From a checkpoint of a small mixture-of-experts model trained on Wikipedia: width 768, 1 pick a token.
Below are experts of layer 5 (counted from 0) of a mixture-of-experts language model. Rows are named router (the router's row for the expert), down (a neuron's output weights, with its number) and show model dimensions 96-127. Each number is 128 + 32 x the weight over its row's rms, rounded and kept within 0 to 255.
After each expert's rows: "comes before" lists some tokens at least twice as common just after its tokens as in all text. This comes from a sample of Wikipedia text that the model never trained on. Tokens count by the router's weight.

# expert 7
router [119 112 165 113 154 129 148  97 152 134  97 177  98 117  75 150 114  81 109 152 144 114  87 145 104 122  95 112 134  86 107 137]
down0 [139 188  76 109 113 143 156 194  84 119  94 110 132 128 119 161 145 168 111  52 122 155  88 155 113 104  83 123 204 152 111 186]
down1 [126 109 123 189  43 122 151 110 171 106 153 136 175 146 152 119 163 175  86 130 121 129 106 114  94  73 108  72 148  85 129 207]
down2 [149  59 156 123 107 106 159 104 111 149 131 179 207  90  97 132 138 130 126  81 116 112 117 131  93 171 131 134 166 193 113 146]
down3 [163 121 102 103 158 118 140 159 112 184 114 119 135 148  91  96 142 153 144 113 164  68  90 110 102  78 100 116 153 143 141 120]
down4 [111 124 121 126  90 136 123 152 132 102 139  31  72 111 151 101 100 143 118 136 140 121 155 102 168 113 105 115 104  92 146 141]
down5 [137 194 100 123  90 114 131 139  96 118 181 131 138 183 103 157 131 154 178 126  98  98 103 128 127 141 149 113 164 192 132 115]
down6 [102 107 115 149 168  60  83 150 141  77 123 149 138  73 161  62 205 153 151 141 161 117 135 106 115 151 143 122 110 175  69 133]
down7 [134 153 118 152 114  49 116  99 101  97  86 107 188 126 124 151 134 178 138 197 148 153  77 112  98 159 154  94 113 131 136 127]
down8 [ 68  94 126 127 125  41 149 151 109 151  94 156 122  94  43 161 176 161 132 175 148  91 108 148 167 129 160 142 128 129 146 215]
down9 [124 112 130 171 122 118 127 107 184 126 100 105 135 121 108 103 124 130 104 181  20 138 100 134 139 163  77 160  39 133 141 107]
down10 [140 158  91 150 156 193 125 176 181 161 133 108  53 135 141 122 102 118  92 150 122 149  73 138  91 109 114 112 152 163 103 103]
down11 [110 140 118 159 118 114 137 182 118 134 126 117  72 159 149  97 155 153 150 115 170 173 173 142 109 147 107 134 135 149 120  89]
down12 [158 142 146 119 105  68 177 131 128 166 111 145 154 136 147 165 143 170  97 109 126 154 102 133 156 167 119 135 127 109 135 128]
down13 [118 159 103 101  81 161 120 154 153 163  78 108 149  94 112 143  91 103 124 165  66 193 121 149  73 114 155  82 177 119  93  71]
down14 [146 126 102  94 148  73 150 121 134 177 151 145 152  99 136 112 141  90 155 110 112 125 111 162  78 139 155 186  84 162 110  46]
down15 [145 162  93 104  93 130  86 144 144 130 138  55 194 138 154 184 148 215 160 105  76 135 160 142 153 181 170  98 130 180 209  92]
down16 [183 123 140 138  69 106 109 142  83 120 152 126 152 103 162 144 115 100 157 133  63 173 129 162  98 121 169 103  80 163 152 175]
down17 [162 143 111 128 110 146  96 138 172  98 124 103 118 114 118 181 176  52 154  73  99 143 121 134  85 129 149 109 171 166 150 145]
down18 [144  94 151 135 174 106  65  82 112 179 163  80  84 121 108  98  99  95 134 114 162 156 121 167 100  77 125  81 116 150  77 135]
down19 [ 95  90 130 148 110 145  97 144 140 121 160 156 151 145 108 121  63 136 130 128 185 147 147 128 164  82 148 124 109 143 170  90]
down20 [111 116  77 170 101 128 166 130 148 148 146 126 135 176 140 122  88 116 129 146 116  86 131 109  95 148 124  83 144 111 139 129]
down21 [104  87  85 136 142 159 124  91  79  64  69 144 152 133  70 176 186  87 120 122 141  85 189 103 199 177 149 129  90 121 113 178]
down22 [ 87 147 189 117 147  92 120  90  80 100 150 158 127 150  74  99 156  67  90 159 178 145 136 123 114 152 117  87 158 203 127 138]
down23 [165 134 148 106 142 159 121  70 131 171 101 147 154 158 133 104  94 143  97 120 140 119 172  97 176  78 143  60 148  96  66 102]
down24 [106 107 134 112 112  92 209 158  78 157 190 204 113 120 136  81 126 150 143 141 188 130 150  90 153 190 180 144 150 172 199 173]
down25 [186  89  97 130 128 130 116 112 109 112 157 135  95 101 106 128 105 177 135  82 135 106 186  87 133 180 133 108  79  71 106 111]
down26 [118 106 196 139 171  74 164 145 134 189 138 154  64  69  99 120 117 185 129 148 144 106 146  92  79 133 141  92  66 181 185 233]
down27 [162 136 123  86 154 102  97 123  96 114 118 104 170 121 123 165 124  96 121 156 132 128 132 140  80 122 131 157 139 124  43 122]
down28 [173 125  99  93 119 158 219 149 109 125  93 134 190 132 122 205 134 128 135 177 164  92 143 193  90 101  86 136 155 108 133 102]
down29 [139 125 118 112  99 114 118 137 126  78  80 111 139  78 125 183  76 128 185  94 145 106 169 135 120 167 144 161 157 103  83 141]
down30 [129 188 120 183 123 110 171 130 147 103 123 124 141 107  89 116 150 163 123  86 154 158 140 132  58 151 120 131 110 114 146  87]
down31 [ 70 115 119 149 133 103 112 107 154 151 192 214 154 171  67 118 139 114 155 117 133 137 184  87 122 140  91 190 113 144 115 172]
down32 [110  97 124 141 137 174 131 121 133 155 123 117  69 116 119 189 108 101  76 119 153 112 112  97 146 174 166 104 149 129 142 143]
down33 [ 42 134 144 174 118 124 104 136 128 180 108 150 124 135 196 102 129 122 157 123 129 172 121 137 138 185 145 200 146 144 120 114]
down34 [ 74 162 137 128 110 130 156 121  99 165  85 150 167 100 119 112 150  82  94  66 140 148 114 175 119  80 129 113 102  85 124  94]
down35 [132 122 112 149 129 138  74 173  96 120 141 105 111 196 161 140 130 157 132 140 124  76 109 134 192 116 166 160 132  98 169  90]
down36 [113 109 123  97 147  99 180 120 145 122 143 108  60 118 134  93  80  93 175 153 119 119 161 112  34 147 152 104  71 115 139 184]
down37 [134  96  90 145 146 115  94 119 190 122  72  87 172 168 119 151 144 172 130 129 154 117 149 145 160 133 106 132 154  97 110 114]
down38 [116 154 100 125  99 139 162 169 210 150  85 172 208 135 132 127 148  93 146 107  44 147 178 171  55 102  81 101 127 159 180 166]
comes before: " the", " to", " a", " in", " by", " his"

# expert 6
router [113 142  99 103 132 109 116 121 143 147  94 140 169 134  95 147 125 148 146 108 106 101 158  76 137 111 138  95 122 159  95 126]
down0 [101  93 160 162 154 120 119  94 112  77 159 135  83 227 123 112 120 122 143 107 157 109 187 136 165 103  97 158 117 110 156 135]
down1 [150 141 132 116 123 195 123  99 119 159 111 130 115 126 143 104 179 126  91 165 157  64 123 132  64 159 112 109 103 132 169 115]
down2 [106  74 129 155 113 166 129 149 141  95 124 114 152  87 132 101 129 145 102 123  61 153 130 145 173 101 128 129 109  73 183 146]
down3 [127 144 135 125  84 120 150 158 122 104  97  81 142 172 158 153 149 140 149 145 135 138 133  99 160 125 111  75 202 105 136 106]
down4 [156 119 141 113 139  97 111 100 140 116 135 197  76 103  61 149 119  94 110 134  93 165 104  83  98 143 140 115 146 155 103 161]
down5 [114 152 159  70 107 139 133 138 118 100 153 101 102  63  82  96 122  73  59 133 120 101 115 180 104  92 138 119 111 141 106 118]
down6 [168 130 108 168 132 149 196 155  75 115 192 113  65  72 109 121 174 144  97 156  77 120 109  79 185 148 147  68 180  59  50 155]
down7 [185 166 110 116  80 136 129 184 161  77 157 122 106  89 123 150 110 175 164 135  74 162 131 116 171 132 157 157 125 111  94  88]
down8 [130 194 142 143  94 157 104 150 156 140 142 156 169  93 122 161  85 103 151 103 106  45  65  42 131 133  77  99 123 148 124  88]
down9 [157  98 139 111  67 107 120  79 112 177  90 144  59 135 108 118 117 187 122 158 151 127 191 175 107 142  76 118 161 127 114 133]
down10 [ 96 188  97 119 181  76 148 108 126 163  87 112 169  91 183 111 106 146 174 143 134 130  98 127  39 178 169 129  72 145 219 122]
down11 [101 211 121 168 121 101 149 151  84 116 182 149 162  82 126 112  71 126 140 142  56 160  64 163 112 182 153 133  58 163 160 170]
down12 [170  83 136 146 138 169  77 138 107 174 143 116 171 129 107 102 118  80 154 112 130 124 138 145  63 156 142 134  88 130 109  86]
down13 [180 170 178 117  80 139  89 177  94 122 152 133 134 166 167 123 106 119  73 190 106 108 190  96  94  91 120 143 107  91 118 136]
down14 [159  80 162 145 109  97 116 138  85 141 111 182 102 155 119  79  74 139 130 135  79  93 116 109 104 180 148 128  85 121 137  84]
down15 [162 163 112 119 150  67 151 127 124 163 175 123 113 195  61 151 114 117  67 115  93 117 175 154  57 144 118 106 151 185 109 102]
down16 [132 156 127 102 118  76 128 186 103  87 144  97 101 149 142  79 101  89 154 103 128 150  99  68 135 136 165 127 149 185 173 161]
down17 [167 200 139 143  98 118 144 156  93 103 108 135 182 119 168 141  88 184 110 106 126 131 112 160 112 110 117  92  94 135 151 137]
down18 [160 140 123 171  72 100 136 109 123 118 117 142 155 190 125  49 124 133 112 134 123 174 151 165 135 147 176  65 156  84 199 152]
down19 [157 108 191 129 129 136 125 161 129  14 163 143  94 113  90  94  60 172 121  78 125 136 125 127 156 142  81 139 133 113 117 141]
down20 [ 94 148 107 142 118 118 104 175 149  48  94 118  62  39  71 116 104 124 123 113 148 151 118  61 199 127 103 170 100 104 152 159]
down21 [123  65 129 101 126 185 107 156  88 190  75 129 112 158 119 103 155 174 162 158 140 162 134 117 123 118 121 118  98  74 194  70]
down22 [140 137  75 112 184 132 110 193  99 105 140 115 123 114 116  61 175 118 171 128 124 123 158 123 149 111 118 118  81 141 104  96]
down23 [152  73  61  58  94 108 119  77 178 124 103 117  70 214 180 110 151 113  98 115 182 156 101 113 139  79 170 130 119 158 111 126]
down24 [ 58 134 189 107 128 105 168  72 148 118 121  74 103 131 114 155 138 172 105 126 162 147 161 111 152 105 117 151 118  94  92 113]
down25 [ 97 150 114 127 147 130 146 122 157  91 138 165  98 165 126  92  88 138 116  45  86  94  88 162 130 132 135  63 121 117 112  49]
down26 [125  70 152 180 107 123 115 123 167 157 101 158 122 241 137  83 138 129 114 135 130 114 157 168 203 112 140 139  96  59 125 115]
down27 [119 128  83 119 174  43 201 139 103 133 165 143  94  84 152 144 153 118 160 159 116 181 105 125 125 172  83 166 118 201 196 163]
down28 [101 101 147  86 102 146 104  89 137 150  63 134 109 155 126 127 173 133 130 100 142  95 136 111 123 142  77  45 170  85 126 140]
down29 [126 135 165 124  96  82 146 162 121 106 136 118  59 111  96  90 116 165 105  99 122 108 122 103 132 132 102  66 125 128 145 171]
down30 [143 193 105  97 123 140  37  99 130 104  91  57 148 140 132  96  70 134  97 199 166 100 128 133 194 100 136 140 100 179  71  95]
down31 [139 111  68  78 163 115 134 137  78 105 177  85 203 137 124 136 156 130 189 107 104 124 182 155 209  85 105 147  97  62 111 118]
down32 [179 148 144 128 112 110 109 148  97 140  96 167 174 102 134 163 100 109 138 159 113 129  94  87 159 116 203 139 145 156 111 125]
down33 [144  96 144 120  92 175 110 103  86 178 153 153 108 162  62 146 103 123 143 134 127 138 144 189 126 105 112 100 133  95 135 133]
down34 [153 151  72 111 121 117 102 191 116 170 100  74 104  65  76 140 102  72 187 163 159  85 140 139 107 160 145 101 182 155  36  50]
down35 [115 167 185  54 120 119 168 128 116 130 132 180 147 119 153 114 133 129 119 114 152 102 156  95  75  94 110  55 148 124 150 142]
down36 [130 189 148  86 194 206 132 181 128 114 134 158 168  80 165  63 130  99 100 129 161 141  97 157  77 127 137  93 111 158 108 148]
down37 [167  52 106  82 138 140 130 164  96 129 116 121  64 195  82 137 115  65 106 135 133 110 185  98 133 125 181  94 152 141  52  96]
down38 [ 81 192 120 157 125 115 152 106  94 113 113 115 158 178 150 168  79 101  95 133 136 118  95 132 115 115 123 128 117 172 221 134]
comes before: " The", "==", " He", " In", " It", "The"

# expert 13
router [113 131 115 140 110 135 137 166 116 109 170 108 137  74  94  95 185 172 153 156  95 114 164 135 173 141 174 129 104  94 128 126]
down0 [ 67 147  83 163 122 117 122 151 108 169 148 135 127 147 154 130 154 145 112 102  88 149 179 154 147 149 165  75 120 103 167 131]
down1 [150 118 121 139 158 124 149  75  74 116  98 134 168 102 174 151 158 141 152  94  94 121 114  96 100 150 121 106 120 111  86  80]
down2 [156  89 123 154 128 131 124  95 121  74 160 138  93  98 135 185 151 135 117  76 196 116 120  56  77 132 133  86 159 153 102 109]
down3 [113  98 137 131 139 177 108 154 151 143 174  97  63 120 119 113 118 141 127 171 105 183 144  63 192 155 126 141 166 141 169 100]
down4 [110 145 129 180 101 100 154 143 120  85 128 170 136 122  95 168 106 148 164 148  38  74 105 108 199 177 118 148  93 176 147 151]
down5 [109 142 166 132 158 133 116 103 182 169 168 193 141 129 154 166 168 110 129 110  82 147 198 159  82 169 165 109 138 104 123  31]
down6 [142 128 154 139 152  82  75  94  50 148 172 136 165 117 132  94 140 108 162 118 128 171 186 128 101 178 165 146 134  87 161 132]
down7 [105 125 146 169 117 108 143 109 121  85 123 114 106 157 102  31 104 118  90  96 164  84  92 119 150 114 112 120 150 154 100 171]
down8 [102 125 109 105 101  80 110 107 173 147 111  91  97 112 126  98 101 155 137  76 126 115 102 132 153 127  75 149 120 189 125 141]
down9 [104 141 140 143 125 107 103 133  90 117 123 108 166 117 149  93 133 130  67 106 138  93 147 116 194 101 136 141 110 124 115 149]
down10 [168 128  81  75 120 106 129 117 144 100 169 112 130 128 166 106 172 116 121 139 124 146  98 133 144 176 128  75 130  85 130  84]
down11 [115  69  93 144 115  70 124 118 112 151 120 107 142 134 175 118 134  86 153 122 104 123 100 108 180 112 144  65  62 126 136 165]
down12 [ 85 142  93 112 148 166 122 134 105  44 145  92  92 109 120 154 192  82  92  72 181 117 162 122 117  95 116  95 136 154 100 154]
down13 [127  96 143 129 117 111 107 134 161 138 148 180  87 151  81 126 161 141  71 163  97 145 102 190 134 161 120 119  75 163 171 117]
down14 [138 187 111 110 141  30 132 146 113  96 167 111 147 123  72  81  85 114 138 176 164 132 131 126 171 172 103 127 128 106 134  90]
down15 [ 91  75 144  96 133 116 115 199 156 169  87 157 125 114 113 109  92 104  78 110 121  81 114  67 126 133 114  57  99 142 114 127]
down16 [167 148 126 149 129 163 160 218 116 169 123 125 146 166  97  82 130 119  57 136 111  95 132 103 127 132 178 133 101 199 124 151]
down17 [114 142  72 125 154 212 112  98 151 171 156 144 110 135 150 145  65 154 179  87 170 136 183 160 175 129 112 126  90  86 114 124]
down18 [149  81 123 166 173 169 130 121 164 106 132 148 156 136 106 186 127 152 112 108 131 121 138 135 124 163 106 144  95 146 166 123]
down19 [144 131 130 136 163 139 141 108 127  93  79 165 139  77 102  55 138 113  83  89 140 151 122 149 126 137 109 139 129 157 113 124]
down20 [134 100  71  69  98 137 133  90 120 180 148 200 108  98 194 119 190 180  88  86 157 130 127 139  79  92 117 146  87 173  82 133]
down21 [ 74 153 123 124 154 176 130 139 160 144 150 132 132  87 180 107  97 145 120 109 125 125 106 136 163 158 109  74  72 156 165 110]
down22 [145 127  79 116  85 120  82 166 152 196 153 146 207 171  91 142 125  63 154 124  61 106 125 103 141  98 115  86 132 120 119 152]
down23 [102 156 147 134  76 135 120 157 119 150 190  84 155 182 140 158 116 192 124 133  66 145 201 141 102 129 132  88 106 120  98 106]
down24 [124 118  95 137 107 179 118 127  77 118 109 131  81  99 100 121  63 119 101 138 154  71 100 162 136 156 112  81 190  96  98 128]
down25 [ 77 143 180 147 140  49 108 118 129  83  98  78 104  87  95  89 154 175  99 129 123 139 149 152 161 122 154 122 179 180  99 130]
down26 [169 100  82 107 199  61 141 117 141 117 113 131 114 114 124 116 159 202 152 146 139 123 131 204 136  97 133 123 137 139 162 151]
down27 [158 192 175 123 150 102 116 135 139 165 177 139 145 112 142 118 173 180  90 125 105 168 117 197 156 107 124  75  98 126  96 142]
down28 [ 80 105 107 155 151 127 104 140 140  88  77  85  98 153 115  80 133 139  99 124 116 130 145 145 140 135  84 144 158 141 106 129]
down29 [113 135  78 124 123 153 118 145 157 111  91 125  56 118 159 160 192 116 127 106 144 145 106 140 196 124 148 122 155 132 133 191]
down30 [150 145 141 145 105 153 175 119  86 124 127 130 120 187 144 179 181 150 122 101 138 148  90 112 117 113 156 127  89 107 167  94]
down31 [156 117 197 172 146 162 100 148 161 157 114 110 196  77 167 141 123 116 138 173 125 148 147 105 187 142 113 116 117 179 100 113]
down32 [162  87 121 112 113 112 149 139 124  67 127 162 191 166 125 145  99 146 169 140  64 133 173  86 106 117 119 153 149 195 106 126]
down33 [108 111 108 131  82 102 145  90 137 207 108 194 112 181 129 166 103  99  93 143 112 106 132 174 147 180 105  29 242 112  67 112]
down34 [144  84  92 105 115  59 156 134 134 134 161 122 127  80  81  96 164  89 124 116 138  96 137 121 188  52 202 158 162 197  71 102]
down35 [109 153  89 116 122 128 127 173 132 107 162 161 106 142 117 107 101 147 131 135 102 119 131 177 113 122 156 124 126 104  81 140]
down36 [115 179 107 127 147 110  83 194 139  60 118 111 102 188  92 111  88  76  88 134 142 116 142 136 139 151 161 148 156 148  59 112]
down37 [137 134 131 108 127 140 126 125 133 134 113 167  98 191 141 146 157 174 106 121 125 126 176 158  61  94  90 130 201 122 153 140]
down38 [142 104 105 135 192  92 113 127 132 164 119 195 162  88 152 134 149 115 115  76 174  90 152 176  60 106 187 127 126 177 168 118]
comes before: "19", "20", "18", "|", "-", "02"

# expert 11
router [108 133 102 137 132 178  81 128  91 106 106 142  54 143 150 103  73 154 121 110 142  98  73  78 117 141 145 103 127 131  97  88]
down0 [181 162 124 106 134 148 129  91 131  71 107 102  72 184  78 130 101  56 123 137 154  97 122 147 121 120  93 145 108 145 118 124]
down1 [ 56 120 151 150 158 147 177 166 104 117 144 172 154 122  73  99 146 124 137 149 155 119 111 172  90 104 175  94 128 114 177 123]
down2 [138  92 134 109 137 126 225 159  64 163 117 135 138 115  98 171 131 161 131 150 160  86 154 181 128 134  70  93 132 115 109 186]
down3 [187 122 110 125 158 136 172 160 110 103  70 145 131 104 127 102 147  81 123 106 123 174 126  60 132 166 147 120 126 124 117  83]
down4 [119 131 166 121 106  24 143 138 181 100 132 145 136 139 108 144 138 158  96 167  68  98 184  92 116 124 153 111 162 117 114 160]
down5 [ 80 107 172 174 113  80 120 145 125 149  69 108 145 121 109  99 114 131 138 149 147 133 106 135 102 116 124 142 154 132 182 125]
down6 [111 114 196  96 130  55 110 156 121  78 114 120 180 184 148 104 119 129 140 134  92 174 129 144 191 121 177 141 112 132 154  71]
down7 [159  90 111 119 143 147 121 189  58 143 142 148 161  99  67 146 128 150 128 139 120 124 137 141 124 125 119  75  75  83 168 158]
down8 [139 188 104 134 129  76 144 122 146 137 154 122 153 171 105  92 133 175 122 154 106 110 104 127 105 148  89 122 117 146 147 163]
down9 [176 157 147 125 120  62 177 180 102 140  80 163  98 160 163 126 186  81 152 165 146  88 129 135 174 143  74 105 167 182  91 141]
down10 [131 180 103  73 133 193 146  67 168  95 111 181 115 148 145 101 167 143 158 125 122 157 135 133 156 167 100  94 149 150 150  82]
down11 [112 146 110 170  87 114 131 185 126 117 131 103 136 129 139   8 131 164 104 144 114 101 112 115 133 113 126 102 120 118 155 156]
down12 [121 165 128 114 162 136 154  94  94 107 156 132 106  92 126 203 127 165 127 102 171 122 122 138 135  90 133  95 161 143 133 182]
down13 [122 108 178 161  78 135  93 138 110 135 112 108  81 118 133 111  89  94 179 182 112 153 159  46 139  87 107 135 112 122  91 123]
down14 [180  94 145 143 228 165 107  85 130 113 155 125 107 115 160  92 169  88 128 120  95 141  74 144  98 153 147 101 108 138 151 128]
down15 [180 101 131  83 130 132  98 162  71  92 156 151 123  70 124 119 133 109 104 119 107 219 171 142 208 141 144  84 100 152 106 159]
down16 [120 107 175 148  78 133 129  40 114 194 142 132 105 138  93 114 108 150 184 138 135 135 112 108  92 168 128 149 148 161 126 126]
down17 [128 179  91 126  83 107 121 143 131 106  98 151 140 154 118 106 108 151 129 165  99 113 153 103 174 124 168 134 134 180 230 164]
down18 [ 94 102 152  90 121 127 114 148 129 155 130 117 135 122 115 113  98 108  92 124  80  94 137 147 132  71 146 120 173  97   0 105]
down19 [ 93 135 148 145 139 112 144 124 168  99 138 146 224 199 124 146 105 173 164 155  65 147  85 114 195  96 114 101 151  98 100 165]
down20 [103  85 132 147 152 137 172  81 186 118 161  85 142 125 112 117  72 159 155 226 135 122 125 130 125 172 154 138 163 130 177  92]
down21 [121 122 126 126 186 134 147 135  94  95 127 181 124 114 178 147  86 138 114 128  89 110 133  70 160 101 123 159 146  94 160 127]
down22 [137 144  78  84 182 146 158 114 113 176 100 119 135 104 101 154 203  59 117  62 111 169 160 143 145 139 147 160  98 122  53  99]
down23 [179 166  93 104 120  71  93 165 115 135 140  61 121 184 207 161 102 115 121 143 167 174 181 121 135 140 138 143 119  43 112 141]
down24 [123 143 143  65  73 116 102 131 174 192 192 169 131 145 126  69 108  77 195 152 165 169  80 118 108  99  98 152  98 104 111  88]
down25 [124  90 147 145 191 117 149 126 143  86 110 133 100 170 131 162 107 151  96 143 111 130 157 154 159 157 117 117 117 138 169 130]
down26 [ 95 133 146 149 104 152 134  74  98 128 135 150 150  70 114 189  91 173 200 141 103  96  98 146 136  89 116 120 132 168 135  61]
down27 [111 168 105 107 119  96 131 142  43 135 114 132 101 117 141 170 180 106  65  68  88 144 105 138 113 124 128 113 127 152 122  87]
down28 [146 148  83 126 133 142 126 125 155  40 145  86  97 140 126 119 107 158 135 104  75 145  64 114 153 124 128 122 118 111 141 118]
down29 [144 128  67 108 171 118 101 124 113 119 159  75 131 103 117 113 143  96 128 144 124  78 108 104 145 157 127 148 151 100 179 105]
down30 [158 148 123 166 118 161 135 129 105  78 123 178 107 128 156  92  78 143 136 134 186 123 137 117 121 144 103 107  58 130 119  84]
down31 [141 138 121 186 193  80 125 145  95  76  96 153 113 137  70 203 132 112 123 210 108 193 146 101 174 147 111 102 152 119 107 156]
down32 [120 183 120 156 139  94  83  64 105 120  68 126 144 187 137 162 109 170 122 125 115 165 128 108 140 100 170 138 110 152 106 183]
down33 [125 167 176 177 112 129  76 159 133  73 134 163  65 174 138 150 130 207  80 141 135 115 200 108 185 116 114 155 110 136 125 159]
down34 [108 120  74 144 172 111 120 131 188 142 101 137 104 122 152 111 155 135  64 123 144  88 126 174 155 112 128  79  48 153 131  62]
down35 [131 122 146 102 144 144 125 113 110 146  60  92 132  85 118 131 136 189 118  84 142  98 129 201 142 151  99 170 127 151 140 146]
down36 [155 206  48  77 142  96 123 130 107 106 159  83  99 107 196  99 141  93 179 147 104 152 100  52 161  94 163 120  80 123 114 156]
down37 [115 107 146 160 111 117 131 112 193  90  99 172 125 166  56 135  77 135 143 130 121 196 121 165  98  71 130 130 103 132  94 141]
down38 [155 169 150  97  91 127 106 110 112 150 153  77  80  98  99 137  89  89 111  60 113 131 120 164 125 136  88 182  86  88 157 135]
comes before: " ", "|", " .", "0", " season", " *"

# expert 10
router [118 127  96 135 158 107 138  92  81 133 167 112 116 122 113 125 147 121 101 171 160 126 200 103 162 167 163 138 159 121 128 130]
down0 [163 134 144 123 148 129 113 170 141 114 104 110 125 123 141 143 142  31 142 127  71  92 100 157 122 132 164 127 109 175 137 165]
down1 [124 128 190 119 117  69 131 161 130 170  87 145  82 189 134 126 106 173 121 115 134  64 101 149 169 140 157  95 145 144 121 129]
down2 [122 109 118 115  72 120  68 150 186 123 145 113 158  98  90 126  76 106 152 131 107 140  97 128 122 133 123 102  76 136  75 134]
down3 [131 162 173 119 148 160 130  87 137 160 162 133 102 104 157 101 128  60  86 164 157 129 199 142 147 143  59  58 147 103  75 139]
down4 [118 128  88 163 134 138 169 163 132 187 115 150  89 198 160  90 166 191 132 144 129 157 110  71  93  52  97 155 104 106 101 114]
down5 [ 96 128 118 137  91 168 122  69 101 147 126 125  67  99 181 184 106 137  99 109 151 118  88 169 170 141  97 103 108 123 166 144]
down6 [101 159  85  90 172  29 169 157 121 133 120 160  80 188  50 128 135 163  60 125 143 206 157 187 107 113 120 125  88 181 151 121]
down7 [126 184 140  94  72 158 145 128 145 165 108  51 135 115 186 145 148 162 130 146 154 146 107  94 172 130 128  68  89  91 100  93]
down8 [118 183 113 105  96 156 139 130 123 106  90  98 125 106 149 159 143 103  96 154  58 134 109 112 119 125 115  90 128 115 118 120]
down9 [108 128 141 116  85 150 128 136  65  70 133 105 131 160 111 161 112 112  80 165 128  79 113 158 137 136 134  91 153 190  91 112]
down10 [110 111 109  73 101 157  98 177 148 123 195  83 102  91 106 160 118 143 117 127 128 101 150 102 145 104  64 105 175 106  66 149]
down11 [ 71 115 116 158  92 171 127 119 134 159 171 102 177 154 111 124 175 157 152 102 165 145 160 147 128 111  86 118 101  90 145 108]
down12 [ 89 114 142 124 110 162 125  70 154 175 149  37 131 148  91 151 141 135 114 108 108 131 147  81  79 107 115 130 125 110 110 100]
down13 [125 147 147  52 104 141 114 108 107 111 109  96 149 110 119 125 130  86 100 134 191 120 165 156 127 186  96 109 156 133 124 104]
down14 [117 143 129 152 143 173 120 194 135 140 138 102 132 120 113 131 155 196 164 105 146 129 146 166 124 152 175 189 173 143 140 122]
down15 [153 135 113  92  90 170  84  76 139 169 114  90  91 129 154 159  80 150  88  69  74 101 196 141 122 118 128  87  81 121 160  65]
down16 [124 125 153 130 158 143 152 177 144 145 145 135 148 136 115 127 154  71 141  94 114 168 105 106 145  82 166 121 158 154 158 154]
down17 [137 117 160 149 121 109 127 152  89  48 132 165 150 135 138 101 150 112 107  83  93 144  61  64 152 158 171 142 164 116 190 156]
down18 [134 136 162 109 139  85  99 111 162 151 164 160  81  82 105 127  55 177 115 141 101 127  99  87 160 163 137 121 150 120 124 118]
down19 [122  94  96 137 137  49  75 121 169 201 108 140 104 120 140 125 126  93 165 131 142 112 143 126  86 163 116 122 125 103 154 131]
down20 [108 124  85 113 115 176 140 141 118 139  63  86 150 105 214 117 127 192 144 164 136 181  73  77 111 107 119 105  77  96 124 107]
down21 [150 144 118 100 109 172 151  66 134 140 150 145 120 137 101 149  92 106 108 155  68 107 120 174  99 101 120 146 164 142  78 190]
down22 [121 135 159 112 115 170 168 145 138 134 150 168  95  99 193 123 162 117 116  87 150 135  92 146 154 134  90 130 135 170 153 155]
down23 [108 158 147 164 145 138 124  85 139 107 122 105  94 129 117 180 102 146 103 163 103 168  43  50 160 117 113 133 165 140 100 181]
down24 [130 111 155 106 132  63 127 174 115 128 169 106 128 168 128 191 121 136 112 128 102 135  91 157 173 130 155  78 123 189 149 112]
down25 [146 144 191 168 181 143 113  96 136  85 104 151  92 177 130 104 150 114 155 150 127 124 158 176 151  90 175 127 154  92 162 190]
down26 [ 95 121 139 114 179 136 154 129 103 130  53 127 142 150 124 152 188 129 109 145 156 157 121 152  86 132 121 170 151 120 185 154]
down27 [168 158 120 157 123 142 122 137  51 197 103 119 108 166 175 127  82 152 125 132 120 140 152  87 112 109 108 174 129 145 146 120]
down28 [161 155 205  90 139 178  77  74 107 135 146 118 137 137 134 158 103 123 110 111 105 163 183 131  51 102  99  66 192 125 193  96]
down29 [134 166 119 158 160  79 163 167 120 158  73 138 150 146 124 127 180 162 134 122 234 199 153 164 103 111 140 126 147 190 136 152]
down30 [154 145 128 128  81 146  91  61 183 137 130 112 142 127 101 165 154 163 143 122 145 140 111 105 166  94 154 157 176 165 178 165]
down31 [149  97  96 123 125  88  85 171 150  66 150  97 172 101  99 119 130 121 200  50 145 158 162 160 109 109 120 105 130 110 116 121]
down32 [149 133 100 161 120  71 104 149 154  58 141 122 170 142 105  91 149 158 128 155 180  91 118 126  56 149  79 133 107 157 140 149]
down33 [165 135 142 143  72 112 105 102 114 143  81  87 140 119 125  67 114 122 125 178 145 146 183 140 118  65  98  93 125 146 186 202]
down34 [119 103 107 119 171 136 150  97 181  68 162 158 154 158 127 136 134 241 133  94 131  84 143 121 131 117 134 173 142 124 137 116]
down35 [120  81 170 138  95 130 148 131 122 158 136 120 127 148 147  94 101 147  50 165 180 139 123 147 113 191 130 155 148  58 138 137]
down36 [123 119 172 171 173 189 162 109  82 101 175 147 107 112  99  95 133 101 113  65 157 120 164  76 130 128 152 109 144 164 153  79]
down37 [142 133 158  59 141 176 173 119 117 151 194 157 203 157 157 121 100 148 142 111 148 116 123 107 135  52  46 115 148  52 120  80]
down38 [ 97  79 116 172  71 146 146 101 136 146  88 103 144 120 121 121 191  89 103 124 250 180 138 157 178 179 121 148 126 127 120 115]
comes before: ",", "19", "20", ".", " and", " of"